config = dict(
    num_hidden_layers=13,
    hidden_size=320,
    n_experts=32,
    experts_per_token=2,
    d_expert=160,
    d_shared_expert=256,
    hidden_act='squared_relu',
    moe_layers=[0, 1, 2, 3, 4, 5, 6, 7, 8, 9, 10, 11, 12],
    router_score='softmax',
    normalize_top_k=True,
    routed_scale=1.0,
    balance_loss=0.00426,
    balance_bias=False,
    init_std_router=0.0196,
    lr_router=0.000482,
    vocab_size=16384,
    norm='layernorm',
    norm_eps=1e-06,
    tie_word_embeddings=True,
    optimizer='adamw',
    learning_rate=0.00108,
    beta1=0.9,
    beta2=0.98,
    batch_tokens=[32768, 65536],
    max_seq_len=1024,
    train_tokens=456000000,
    max_steps=9874,
    dataset='wikipedia_en',
)
Below are experts of layer 10 (counted from 0) of a mixture-of-experts language model. Rows are named router (the router's row for the expert), up (a neuron's input weights, with its number) and show model dimensions 192-223. Each number is 128 + 32 x the weight over its row's rms, rounded and kept within 0 to 255.
After each expert's rows: a language model's description of what the expert responds to. This comes from a sample of Wikipedia text that the model never trained on.

# expert 6
router [128 132 166  67 121 120 101 128 177 157 147 141  53 104 135 130 137 175 124 106 125  45 111  82 115 148 191 142 122 115 185 105]
up0 [155 124 158 176 151 120 122 110 161 164 152  54  97  94 124 131 129 128 142 174 129 215 148 166  63 113 172  95 142 102 119 108]
up1 [136 109 138 108 110 177 108 121 175 168  59 118 146 156 179 144 144 100 214  76 151 131  89 162 111  94 176 133  71 120 126 132]
up2 [101 169 134 113 131  72 114 138 100 105 133  98 127 116  91  91  75 133 105 104  71 109  98  89 183 150 148 121 101  74 123 123]
up3 [174 111  58 161  64 106  64  95 144 169 107 120 141 164 164 166 154 111 149  90  94  94 111 140  98 108 170 105  92  69  74 188]
up4 [ 54  97  94 128 162  85 113 111 146 110 129 127  86 173  86 109 121  94 198  58 118 141 164 150 168 127 118 133 172 199 128 155]
up5 [ 92  56 125 133 147  77 140 195 145 103 153  82 107 110 147 121 111 136 188 140  86 134 101 160 120 121 125 118  50 133  84  93]
up6 [171 151 103 107 129 147 165 162 122  60  75 127 129 117 133 106 131 124 132 205 100 116 134 129  84 139 133 113 127 129 122 164]
up7 [ 70 145 121 128 152 102 160 147 160 172  93  87 136  41 159 128 134  82 104 108  42 111 119 145 165 121 117 140 148  83 132  78]
up8 [ 82  92 102  97  73 180 122  97 130 148 145  76 141 126 118 126 113 146  78  92 124 134 126 157 111 126 147 156  70  87 162 101]
up9 [176 100 156 107 192 152 150 163 142 124 115 123  81 116 159 154  68 113 136 111  83 127  58 179 130 126 101  98 170 129 144  91]
up10 [116 168  97 197 118  79 167 114 150 101 145 146  99 133 159  73 105 128  80 147 182 176  82 152 136 132 109 119 152 104 143 173]
up11 [ 86 129 120 103 163 140  78 153 136 160  94 122  81  74  97 115 185 121 141 144  96 165 137 163 133 124 148 156 117 165 141  64]
up12 [136 196 129  99 112 181 190 148 136 167 112 145 103 143  90 172 105 111 104  65 152 101 131 106 134 126 104 161  75 100 140 197]
up13 [ 74 117 135 120 183 222 108 163  66 141 138 118 133  90 138  68 112  95 119  98 106 156 117 110 106  96 144 110  97 100 126 122]
up14 [131 141 105 122 175  70 154 194 143 131  99 120 134 128 106  40  77  82  87 132 152 115 156 122 156 172 112 141 124 115 111  96]
up15 [122 184  99 147 130 108 170 104 102 137 104 124 159 200  91 140 123 103  67 125 146 149  80  71 127 130 134 119  85  94  97 103]
up16 [106 137 119 133 150  82  90 118 143 109 107 157 129  64 128 151 127 106  91  99 150 127  94 118 181 137 136 138 151 116 105 110]
up17 [103 125  97  94 122 190 113 150 148 138 128 144 119  96 173  85  77 121 149 126 116 107 121 146 126  95 161 117 105 218 166 128]
up18 [104 182 129 114  95 177 130 117 132 167 101 119 124  73 104 184 110 101 175 104 133 117 160 102 135  91 133 162 104 113 193 189]
up19 [148 124  63 163 146 150 124 127  97  58  96 126 145 156 160 135 149 117 114 118  91 156 156 132 145 100  99 101 152 124 122 151]
up20 [170 114  94 118 167  83  76 153  94 120  83 104 137 125  88 177 101 156 132 147 131  69  80 156 192 170  72  96  81 100 131 115]
up21 [ 88 176 120 137 143 158 198 121 110 132  94  98 189 122  82 167  65 106 191 118 140 113 134 103 109 157 158 144 140 169 120 118]
up22 [141  76 101 131  89 137 135 115  69 128 101 166 166 102  67 166  76 137  96 135 111 129 120  92 118 123 135 151 140  87 123 160]
It responds to: Nouns for institutions, offices and roles after "the", "a" or "former", such as School, Minister, president, Department, manager.

# expert 0
router [128 133 135 148 208 163 155 148 175 107 113 183  56  64  86  90 143 169 155  65 178 108 175 139 102 109 172 109 130 126 171 141]
up0 [ 86 102  89 193  93 119 101 106 155 185  66 137 152 132 187 122 128 132 147 138 169 157 150 139 124 112 146  92 101  51 147  81]
up1 [197  95 152 170 126 149 158 154 162 101 137 152 103 134 105 112 103 134 121 124 161 138 103  85 132 151  68 128 113 153 134 130]
up2 [122 116 136 134 145 174 167 148  99  87 115 168 118 117 114 137 126 136 201 114 115 117 107 116 196  81 104 126 121 155 128 165]
up3 [143 123 101 146 115 106 130 180 100 133  86 133 197 164  97  97 129 114 143 122 127 122  87  85 116 132  85  91 175 129 111 137]
up4 [137 124 123 145 154 133 137 157 160 125  87 153 131 132 102 114  94  57 155 103 162 114 125 112 111  79 167 144 121 133 147 136]
up5 [ 97 132 101 192  95  77  75 135 142  70 164 140 135 124 116 142 147 131  64 101 158 144 133 153 193 121 124 141 179 181 105 106]
up6 [ 76  89 100 113 151 116  61  63 180 116 138 165 133 120 103 126  94  81 186 125 148  98 128 141 139  92 113 119  94 135 177 123]
up7 [123 169 127 163 169 111 177 136 155 113 156 126 100  93 141  98 116 107 110 160 106 121 111 124  82 141 131  70 103  80  61 111]
up8 [145 185 214 146  69 125 173 137 187 143 162 176 117  89 143 176  91 124 120 113  74 161 107  93  97 111 125  88 153  90 170  80]
up9 [136  85 107  86 115 189 116 118 138 184  66 160 117 136 150  69  68 132 158 171  86 120 162 148 158 137  64  94  54 137 183 187]
up10 [116 160 138  92 125 171 171 143  85 111  67  97  98 106 148 110  87 116  93 120 131  84 104 138  88 150 122  81 125  89 186 143]
up11 [ 43 114 166 157 178 163 168 128 175  93 107 147 145 104  46 120 111 128 165  95 161 112 174 135 140 170 123 111 148 140 136 135]
up12 [122 148 128 163 153 143 121 132  93 116 113 166 179 155 144 168 109 140 163 112 102 127 117 170 106 116  67 133 129 115 125 111]
up13 [146 144 154 145 130 164 160 104 198  87 118 175 113 114 147 159 150 115 160 121 108 139 162 110 115 177 110  59 140 140  87 157]
up14 [138 168 149 121 121 119 176  94 133 137 148 132  70 104 173  86 137 145  93 160 115 121  87  87 138 149 121 122 126 146 113  45]
up15 [142  76 182 151 136 136  88 113 152 111 102 100 149 133 134 103  83 143 107 145  78 113 163 114 108 127 137 123 137 110 101 141]
up16 [ 98 119 119 136 121 133 103 123 140 190 125 144 131  47 104 155 126 155 107 133 126 129 124  97 102 137 138  78 132 106 134 150]
up17 [133  70  99 159 165 157 130 155 165 103 115 107 135  56  82  84 108 102 184 105 148 208 114  84 128 121 139  60 126 134 149  93]
up18 [140 105 135  71  80 156 176  98 181 140 120 105  67 112 132  98  75  90  88 148 146 139 148  52 140  98 145 124 116 145 176 194]
up19 [ 93  89 154 157 109 107 113 180  98  75 118 150 161 107 142 119  89 134  99 106 173 119 121  98 123 147 111  95 156  53 135 101]
up20 [126 155 102 136 146 128 132 109 147 153  41  75  85 123 111 111 179 145 200 142 151 125  90 153 160  91 140  77  96 133 137 119]
up21 [177 146  72 132 122  98 135 206 112 120 136  99 136 145  89 121  62 137 100 156 167 176 149 139 169  74 143 143 155 130 100  93]
up22 [125  84  98  71 125  69 116 178 134  61  85  67 121 128  94 116 121 133  78 178  87  86 150 115 154 177 157 144 128 143 113 153]
It responds to: Quantifiers and partitive nouns before "of", such as each, part, most, and pipe separators and cells in sports results tables.

# expert 27
router [123 164  73 109  66 106 101 131 116 106 126 172 112  60 189 173 105 175  88 124  94 139 150  97 110 129 133  94 156 125 150 107]
up0 [130  86 120 136 196 182  76 146 199 114 157 170 126 136 122  43  76 140 161  78 156 115 182 126 126  72 113 113  85 148  81 193]
up1 [ 79 119 145 172 147 122  82  90 104 130 123 153 120 130 124 144 136 104 158  99 102 108 142 140 119  94 116  84 134 104 120  76]
up2 [126 112  79 156  76 118 112 117 150 137  94 110 106 176 121 134 168  68 138 131 106 146 137 170 134 126 149 160 170 106 156 104]
up3 [155 173  63 157 135  99 139  78 120 111 141 136  99 134 121 155 149 148 121 108 115 148  95 159 128  76 113 128 150 120  98 155]
up4 [135 117  78 127 125 138 214  62 136 152 120  97 128  96 141 137 145 132 129 151 165 164 143 130 110 147 184 109 157  92 142 151]
up5 [159 137 122 143 149 113 130 171 142 107  95 147 142 171 126 142 132 113 123  94 149 135  61 180  92  72 114 124 146 107 140 113]
up6 [119  86 116 139 142 213  92 199 111 131 146 133 126 125  98 155 136 141 112 150 177 125 173 147 119 122 186 181 138 145  97 145]
up7 [175 141 150 116 132 130 128 101 119 119 165 152 120  85 168  83 127  86 115 125 105 127  62 104 124 156 126 110 150  59 164 150]
up8 [129 117  91 164 125 115 124 101 103  98 147 159 160  62 126 126 110 166  93 152 214  69 137 140 127 106 150 105 151 154 110 118]
up9 [136 132 128 111 106 144  95  79 101 100 101 134 142 199 157 136 138 130 142 121 121 127 101 145 119 124  95 186 167 131 161 179]
up10 [111 162 100 122  83 167 136 176 111 136 168  60  95 182 149 137 102  86 204  53 159  85  89 151 130 111 140 154 112  93  93 166]
up11 [134 130 110 116 132  85 131 216 139 161  68 161  98 130 153 107 130 137 171 178 146 128 156  79 177 109  85 165 120  98  81 142]
up12 [ 95 126 107 130 140 131 123 113 178 112 100 135 150 133  84 152  79 111 125 134 149 132 122 104 114  81 132 102 130 135 161  77]
up13 [127 140 164 171 139 165 155 129 154 141 195 148 147 171  95 151 116 122 114 144 101 146 120  72 150 163  90 141 122 144  84  79]
up14 [151 166 135 160 121  79 129  81  98 156  84 133  83  95 157 111 195 150 110 126 124 114 183 175 118 124 139 125 136 164 141  98]
up15 [172 124 107 138 180  78 135 160 116 194  88  89 135 105 128 133 148  90 193 119  87  85  75 101 130 166 117  95 171  71 123 126]
up16 [124 109  91  97 167 122 174 153 136 150 129 137  86 160 182 144  74 121 157 133 165 176  95 160 119 158 121 104  72  89 232 165]
up17 [147 115 140 167 180 143 130 102 122 100 118 177 138 125 149 145 134 107 155 159 130  85 110 189  84 112 165 107  66 125 167  97]
up18 [123 123 165 116 156 133  94 123 120 156 184 122 135 131  78  94 145  95  95 104  77 176 137 160 131 117  82 155  94  87 170 116]
up19 [ 89  90 111 128 133  76 137 117 188 113 135 100 161  85 149  64  80 106  89 140 169  64  97 124  87 149 143  95 156 129 153 172]
up20 [142 123  85 226 102 121 194  85  94 121 131 161 111 203 160 162 115 157  64 117  92  28 151 138 185  70 130 148 135 206 119 154]
up21 [155 169 101 107 157  67 123 119 114 119 150 152 122 115 200 125  65  76 151  64 102 149  95 124 149 117  95 132 143  76 138  66]
up22 [100  73 119 114 158 101 105  76 108 121 145 165 127 147 161 112 152 120 129 134 121 106  84 119 120  79 161 129 154  95 122 145]
It responds to: Pipes, colons and semicolons separating infobox fields and table columns, such as Rite: Latin Rite, plus month names like May.

# expert 16
router [181 126 183  80 104 120 160 132 151  60  82 167 122 141 152  99 125 151 108  77 157  86 149 142  88 195 143 143 136  76 189 119]
up0 [166 123 145  86 159 133 151 113 157 138  96 102  96  91  89 129 145 146 130 101  87 111 142 186 128  90 149 104 141 140 137  76]
up1 [140  50 101 117 162 119  81 151 151 164 114  92 114 123 220  93  83  56 132 182 183 147  84  86 142 136 121  73 147  82 120 155]
up2 [134 127 114 137 110 120 133 142 149 138  70  84 126 149 119 125 102  94 162 136 140 148  81  72 177 156 133 148  97  63 162 131]
up3 [125 120  79 119 165  72 125 123 125 181 107 105 190 199 159 171 130 127 131 106 128 106 155  90 185  92  96 144 155  92 155 120]
up4 [ 91 143 171 147 122 102  83 143 141  92  99 133  61 126 117 210 127 110  81 119 179 112 126 146 212 121  64  54 138  83  79 144]
up5 [148 158  68 164 146 131 185 108 121  63 100 143 147 121  70 143 144 164 193 138 206 136 140 149 141  69 133 147  95 109 124  83]
up6 [134 152 164 179  59 130 143  37 162  86 125 115 114  28 163 119  95 132 113 147 117 173 118 158 120 108 115  96  92 116 165 124]
up7 [124 164 157 111  84 151 121 110 116 106  80 152 108 146 169 122 153 134 200 116 118 158  91  84 117 109 171 119 120  75 130 125]
up8 [112  77 118 145 129 118 104 132 135 123 114 120 157 112 170 102 130 102  53 131 123 188 127 102  98 158 131  95 113  70  86 142]
up9 [ 88  90 114 154 100 146 155 173 150 150 102 107 196 152 165 151 146 139  66 131 126 214 118 149 106 186  99 121 120 113 115 138]
up10 [203 121 126 143 172 122 126 206 161  95 105 117 182 121 180 154 119 121 116 150 177 124 113 127 153 186 151 146 138 130  90 151]
up11 [110 111 115 167 136 145  84 139 143  99 123  95 154 165 147  72  66 117  89 168 102 114 123 139 136 173 159 115 118 134 132 129]
up12 [137 120 153 153 125 109 202 143 138  80 148 110 149 106 161 138 102 113  48 134  84 181  72 116 141  42 149 152 112 116 128 153]
up13 [ 84  49 122 123 145 142 136 122 148 112 106  83 145  90 195  90  97  99  84 171 103 180 125 136  91 156 154  79 109 157  77 154]
up14 [117  54  97 137 145 115 157 166  87  94 149 160  86  76  99 121  61  83 111  96 100 148  99 172 131 107  65  98 145 131 146  82]
up15 [114  94 152 134 152 124 105  73 119 103 116  79 150 113 147 174 127 131 123 136 110 132 111 136 166 162 135 133 175  86 196 154]
up16 [110  92 125 185 140 122  97 147 110  78  86 164 127 102 135 114  89 117  83 158 115 141 113 139 126 132 111 128 129 120 122 161]
up17 [100 108  99 138 172  96 110  74 109 150  42 149 163 151 128 122 110 120 135 172  88 173 146 107 174 136 106 163 129  99 139 151]
up18 [146 104 174 188  79 147 128 161 207 105 125 100 162 102  88 134 107 120 112 124 111 110  90 152 110 140 143  99 104 224  89 141]
up19 [152 144 129 204 136 141 152 161 114 111 105 177  96 126 114 207 152  77 182  49 127  79  89 185  84  76 154 125 145 193 169 117]
up20 [104 134 126 115  54 175 104 178 148 134 151 115  60 184  96 103 126  96 182  88 104 156 119  97  95  88 135 136 128  87 162 132]
up21 [ 76 149 133 132 113 126 101 116 157 132  90 140 154 162 189  51 164  51 174 132 100 111  85 101 139 140 142 142 129  93 134 108]
up22 [117 117 153 139 132 135 141 143 145 100 151  51 149 112 128 142 131 132  52 120 210 112  86 144 137 138 150 140 149 101 156 170]
It responds to: Final pieces of Latin genus and species names in taxonomy lists, such as -us, -is, -era, plus common first names David, James, Mike.

# expert 30
router [150 158 109 140 135 145 151 121  66 129 133 126  80 118 128 160 119  94 103 127 147  97 140  73 136 114 112 152 135  59 151 120]
up0 [189  85  96 108 194  97 136  92 122 157 108 110 143 172 138 157  61 146  93  96 203 170 134 180  84 139 130 177 192 107  93  83]
up1 [139 156 151 148 148 145 215 205 199  82 177 107  82  75 203 111 113 140  99  74 128 130 116 166 159  88 119  41  99 122 113  71]
up2 [106  94 113 106 167  70 110 106 114  44  49 104 185 161  91 105  91 113 160  92 151 133 112  95 109 151 162 153 151 118 126 103]
up3 [125 104 118 137  94 145 103 152 111  63 144  96 157 139 116 123  95 115  22 122 208 160 159 158  76 156  68 129 148 211 152 107]
up4 [106 103 158 167 149 168 106  90 167 145 112 118 138  98 136 147 116  73 118 125 173 115 181 118 196 141 131 103 111 125 212 104]
up5 [115 162 141 149  67 186 166 152 186 141 165 145  86 120 190 112 144 176 115  56 121  57 127 160  97 125 141  93  60 135 124 196]
up6 [107 114 109 184 135  76 150 156 134 126  93 116 125 190  99 159 120 154 142 110 137 117 137 147 142 168 148 142 121 141 134 123]
up7 [ 93 180  99 153  61 168 163 127 146 115 103 130  99 118 141  74 154 141 140 162 106  97 113  96 123 121  33 104 118  95 157 156]
up8 [101 103 137 109  86 147 150  84 133  95 147 105 104 176 146 105 185  95 131  81 166  92 159 131 182 157 131 116 101  71 112  67]
up9 [124  98 167 147 118  99 161  96 176  78 185 151 167  71 131 154  54 169 127 186 122 181 120 106 130 121  77 171  90 109 162 133]
up10 [109 114 154  87 167 126 133 131 130 152 111  38 125 191 153  94 120  59 109 138  92 120 103 132 135 150 153  41 164 165 120 117]
up11 [144 136 103 130 142 197 132 101  94 159 129  71 125  80 129 134 108 132 135 147 121 198 146  92 126 181 134  75 124 161  80 194]
up12 [124 135 164 150 125 172 116 130  92 200 135 194 125 170 101 145  51  96 156 100 153 155 113  98 129 148 131 146 129 175 137  68]
up13 [108 168  69 130 128 204 154 166 204 148 185  97  52 112 163 132 143 119 132 175 115 124 139  87 107 131  62 108 103  79 142 122]
up14 [118 121 121 197 143 136  96 162 140 114 127 122  97  90 182 109 101 108 104 163 132 122 114 128  67 107 131 154 140  86 145 146]
up15 [122 134  70 203 134 108 132 140 136 141 141 151 107 137 148  45 102 136 100 122 146 111 139 119 121 185  78 103 100 123 128  97]
up16 [118 125 120 178 131 141 102 154 109  77 153 165 120 126 171 149 117  89 144 136 127 130 112 126  87 180 112 134 117 145  82 149]
up17 [ 99 130 132 134  98 110 123  88 168 125 110 100 117 103 185 113 149 138 103 184 167 119 144 101  47 104 129 131 149  33 155  87]
up18 [ 99  72 140 121 158  97 123 185 115 146 137 114 101 133 113  25 135 127 118 162 107 111 103 166 120  90 119 117 114 190 119 140]
up19 [ 84 155 144 182 193 157 122  67 122 141 143 153 129 144 140 171  89  96 171 113  94 110 141 172 102 125 106 152 129 133  55 112]
up20 [105 125 163 121 141 112 217  89 143 163  73 162 140 119 167 126 113 139 158 148  68 146  88 192 171  62 145 108 114 130 107 172]
up21 [149 173  89 152 123 142 131 152 104 122 147 108 151 126 117 144 121 129 134 177 144  99  96 134 155 130 141 103 129 134 188 129]
up22 [112 135 152 180 136 126 135 204  99 118  94 149 134  47 136 152 111 134 122 121 178 130 101 103 138 141 115  96  76 103  98 139]
It responds to: Byte fragments of Thai, Japanese or Arabic script, line breaks ending table rows, and existential "There" with its following verb.

# expert 2
router [ 71 112 198 169 140 110 213 115 110 160 168 111 151 106 112 146 178 103 111 111 159 111 146 137 165 168 143 115 127 121 105 114]
up0 [127 137  93 150  90 169 143 188 148  61 140 116  90 130 137 148 146 152 176 111 142 137  63 133 117 154 125 161  80 130 154  92]
up1 [ 98 133 168 128 184 145 201 137 141 104 111 190 134 115  93  82 116 146 105 120 164 141 107 122 168 163  97 116 108  98  69 161]
up2 [127 132  67 137  67 178 142 146 168 182 101 116 101  99 124  65  86  91 190  72 105 167 145 129  79 187 142 190 103 100 129  76]
up3 [138 119  94  96 120 124 101 155  97 137 147 104 149  90 179 173 160 127 133 116 100 128 103  49 113 116  73 109 164  75 175 117]
up4 [116 132 156 109  98  95 135 105 141 122 116 108 157 129 100 102  99 147 136 196 102 167 121 123  91 166 132 134 117 117 137  92]
up5 [124 123 113 146 199 107 133 174 178  69 127 101 110  87 104 129 152 118 151  99 137 130  75 118 145 137 140 128 130 135 211  97]
up6 [133 101 119  80 176  82 122  82 114 112 146 199 121 116 177 108  93 161  93 157 144 115 172 110 182 177 126  95 119 110 105 140]
up7 [140  88 100 179 119 185  95 121 124 126 137 128 134 101 148 140  74 127 195 167 121 133 138 124  98  98 105  83  82 105 125 212]
up8 [183 150 135 109  77 143 158 109 192 135 132  81 187  87 152 138 184 109 108 166  87 159  99 142 144 118 163 132 104  59  92 185]
up9 [ 89 141 164 156 130 152 142 178 129  63 106 140 117  79 136  81 109 114 151 138 109 143  84 120  99 116  65 118  82 131  85 140]
up10 [129 111 152 143 138 132  66 154  95  84 169 103 137  62 128  96 167  37 176 125  95 135  83 148 143 106 103 134 136 104 178  94]
up11 [160 128  70 191  49 131 147 100 114 164  80 115 118 118 219 165 149  78 153  91 120  82  82  72 170 151  90  64 112 120 151  70]
up12 [119  82 118 125 107 132 104 193  97  87 168 137  95 132 183  90 158 123 120 154 129 176 107 115 124 137 129 152 147 150 125 144]
up13 [133 115 121 101 104 112 122 111 156 161  98 170 119 172 121 141 139 102 104 167 143  82 157 124  58 154 140  77 176 114 130 122]
up14 [114 129 117 129 151  89 124 134 123 132 153 146 126 137 175  50 107 123 138 158  48 162 149 125 182 125 126 102 124 185  34 142]
up15 [153 126 155  63 186 129 160 131  93  93 146 126 120 136 146  99 136 140 154 147 117 111 157 163 119 169 147 124 180 147 127  93]
up16 [103  93 139  72  67 174 159 108 129 147 107 194 167 110  69 166 132 156  93  98 145 127 137 188 153 115 182 150  94 173 135 138]
up17 [116 134 117 120  83 194 115 153 104 142 118 117 131 122 188 158 129  90 118 106 125 111 165  30 129 124 123 152 110 107 134 147]
up18 [ 94 103 180 133  86 100 143  88 175 125 115 186 176 120  90 146 131  89 130 137 117 121 137  99  25 152 163 144  94 114 133  63]
up19 [181  90 128 110 124  17 145 117 144 154  90  92 136 125  99 127 138 179 134 114 146 143 100 102 129 180 148 103 180 142 114 144]
up20 [100 177 112  99 139 168  70 223 141  98 149 111  85 213 156  85 136 164  88  83 149 106 153 175 165 109 109 202  80 163 143  96]
up21 [150 138 109 111 125 186 144 121 111  90 102 109 116  73 122 125 184 121 131  98 156 127 243 109 134 148  80 119 123 126 122  94]
up22 [160 149 147 134  91  84 117 106 182  96 128 117 139 150 119 173 123 148 142 134 125 143 192 149 169 156 172 162 134  82 129 103]
It responds to: Content words and suffix pieces after the, a, his or an, often modifiers like television, main, first, this, film, singing.

# expert 7
router [198 174 139 105 129  98 131 172  88 111 118 129  97 161 176 120 125 128  70 181 105 198 109 156 144 180  89  99 113 109 100 125]
up0 [158 152 177 137 165 152 144 165  87 144  92 135  94 152 138 104 111 142 136 109 133 105 102 149 183  95 109 172 134 138  86 155]
up1 [100 152 154 135 196 115 103 191 105 134  69 179 204  89 157 133  73  90 107  74 127 132 135  84 141 176  62  94  92 116 167 162]
up2 [161 124 134 126 135 142 153 106 116 131 158  92  99 159 170 133  75 101 168  71 101  93  93  65 143 152 109 118  43 116  75 117]
up3 [ 79 150 181 154  96 164 188 141 130 143 149 111 168 118 153  52  77 141 128 148 129 103 119 111 107 151 134 167 138 131 115 120]
up4 [118  85 133 173 131 183 157 124  77  94 162 122 158 121 115  72 121 181  75 111 114 176  95 114 153 135  78  79 128 149 124 109]
up5 [107 128  81 108 148 151 198 141 120 149 101 115 135 114  74 153 135 164  84  79 165 162  78 110 180 122 125 115 218 165  83 139]
up6 [126 150 184  99 153 163  93  82  97 123 182  71 123 142 136 129  75 147 135 133 179  65 128 158 155  70 123 140  66 126 117  61]
up7 [159 144 176 181 107 137 107 134 124 165  92 111 123 139 127  96  77 155 115  85 126 138 114 146 131 159  86  74  97 108 151 118]
up8 [112 115  95 157 160 178 101 116 121 139 164 115  99 168 130 107 117  77 127  89 200  93 131 164  84 102 122 152 127 176 160 112]
up9 [102 103 123 154 126 161 195 153 160 128 130 150 219 159 109 132 165 139 143 172 126 120 197 109  67  76  96 115 132 122 113 104]
up10 [150 121 199 108 147 123 129 159 134 118 129  97 177  59 171  72 160  98  93 126 129 127 196 103 122 134 141 163  73  95 132  49]
up11 [128 123  99 162  60 126 116  74 109  88  67 126 101 133 149 137 107  82 147 103 134 159 126 122 120 142  43 121 161 152 140 116]
up12 [176 167 161 109 142 149 145 133 115 150 100 173 113 131 158  39 113 122 124 199 198 155 150 142  49  51  95 144 120 120 107  99]
up13 [ 86 120  79 148 231  79 195 175  97 131 120 126  82 138 135 131  65 164 111 138 134 102 160 135 178 108 183 167  72 109 114  92]
up14 [142 145  87 132 133 133  90  42  84 141  71 142 114 121 126 137 105 111 157 102 141  51 141  91  78 119 105 174 135  58 163 150]
up15 [170 143 111 134 106  64 134 178 144 130 117  99 185 174 118 102 122  69 159 149 142 166 106  78 122 187 101  87 145 194  55 109]
up16 [158 113  81 125 137  89 131 127  78 191  67 145 118 168 144 145 103 108  98  85 148 163 154 132 111 111 159 180 127  64 128 138]
up17 [142 148 143 176  90  75 167  85 183 135 142 160 198 117 160 100  65 115  96 120 189 110 167  86  97 143  78 124 125 120 114 116]
up18 [142 127 156 129 118 120 157 131 219 114 103 130 159 183 146 177 112 125  73 158 140 110 161 114 120 164 102 166 111 137 135  52]
up19 [136 113 111 109 176 123 145 147 165 130 102 196 126  79  89  69 109 135  84 111 116 111  90 115 125 136 114 194 124 137 133 113]
up20 [ 90  95 165 150 123 176  93 123 115  99 155 136 105 137 160  46  82 124 168  85  76 138  82 141 105 111 161 155 138 154 128 163]
up21 [145  97 140 135 165 152  77 116 155 136 130  70 133  83 135 140 128 107 135  75 116  87 115 144 176 143  89 207 128  94  47 107]
up22 [153 100 136 165  94 195  88 123 120 157 133 141 132 126 207 145 148 122 156 106 159 161 166 125 120 183 115  96 113 159  93 149]
It responds to: Prepositions and relation verbs after a verb or noun, such as of, with, against, including, featuring, plus table pipes and blank lines before headings.

# expert 3
router [177  98 125 114  79  91 186  93 146 132 124 111 113 161 180 111 100  76 206 129 136 102 126 112  61 105  99  63 192 176 165 150]
up0 [ 88 146  99 112 125 136 156 142 101 146  79 165 113 161  80  91 100 112 176 138  92 117 153 123 129 152 133 122  97 115 119 135]
up1 [109  63 135 121 105 131 149 106  82 123 134 154 169 119 196 123 157 104 127 172 162 156 139 128 140 123 149 129 126 174  81  96]
up2 [137 144 132 148 192 129 122 118  98 108 104 139 151 101 169 144 107  97  89 119 152  93  66 118 168 194 140  76 173 180  84  79]
up3 [ 95  94  65 118 163 147 172  79 102 157 124 189 142  75 175 191  56 101 116 132 124 110  81 165 153  90 143 141 139 158 127  63]
up4 [112  95  90 119 118  76  78 109 147 179  94  98 108 171 156 113 117  97 148 107 113  95 128 163 108 106  67  83 122 131 115 178]
up5 [128  51 152 144 105 138 203 140 131 113 137 149  67 109  71 129 124 136 151 163 143 124 117 109 115 160  34  80  65 124 152 172]
up6 [140  96 117 149 160 152 105  98  67 100 133 118 176 113 129 126  69 111 173 169 185 117 179  63 101 101  74  94  71 116 118 117]
up7 [145 149  79 177 155 163 131 159 134 175 110  75 137 126 160  59 171 107 154 117  97 153 108  60  87 170  79 123 154 161 194 150]
up8 [179 126  36 107  58  91 143 119 144  89  98  99 107 108 163  55  93  80 110  86 142 115 112 111 124 160 163  98 123 172 161 137]
up9 [ 93 164 132 115 151 137 151 137 119 175 154  82 150  79 147 170 137  55 124 125  77 143  96 124 126 118  93 165 104 113 132 124]
up10 [133 137  90 148 100 117 153 132 119 156 130 168 166  96  92 164 175 132 135  98 142  64  88 112 124 126 104  93 163  92 125  87]
up11 [125 110  91 130 119 138 138 176 174 106 154 165 112 150 120 127  48 106 142 137 111 123 123  95 127 132 163 146 101 137 158  82]
up12 [111 115  65 116 153 146 179 114 135 159 110 180 127 156 196 157 101 126  89  74 105 116  94 134 139 154  87  59 105 149 146  80]
up13 [151 149  90 140 141 158 178 146 193 149 142 125 116 140 191  79  87  84  93  85 125 110  67 101  90 138 157 144 117 185 137 150]
up14 [106 118 121 133 149  86  97 148 107 144  70  87  89 109 110  76  91 129 147  83 156 126 142 113 123 122 141  45 171 170 153 121]
up15 [130  61  92 143  71 112 110  80 161 119 150 195 156  88 161 120  68 129  84 120 128 145 133 120 158 194 109 103 108 138 174 102]
up16 [146 207 122 133 102 149 141  96  96 133  91 134 155 154 154 107 126 134 152 157 178 149 132 144 109 143  79 102  64  86 122 169]
up17 [135 153 127 161 134 106 163  90 122 107 104 164 159 115 146 154  25 138 113 107 149 140  98 125 135 127  84 123  97 126 127 141]
up18 [165 111 134 193 166 120  76 107  88  93  96  96 194 112 136 128 121 145 100 127 134  96 133 113 107  99  96 109 117  84  81 142]
up19 [ 81  92  90 115 155 168 239 159 152 107 106 157 127 179 143  92 114 103 152 144 156 154 110 111 123 104 203 110 153 116  98 146]
up20 [134 136 146  97 104  88 137 158  92 213  93 121 195 145 161  96 127 168 138 140  89 138 132 109  93 146 143 147 167 149  95 136]
up21 [ 95 140  70 182 123  95 169 178 156 110 140 106 142  97 117 125  67 145 116 100 184  95 133  79 133  77 185 167 141  93  94 147]
up22 [144  94 121 117 122 148 151 105 145 203 132  67 153 117  84 118  57 141 137 111 138 132  87  80 143 203 142  63 143 147 164 131]
It responds to: Mid-word pieces of non-English names and words, often Slavic, Greek, Spanish or Turkish, such as -rian-, -gar-, -kov, č, -os-.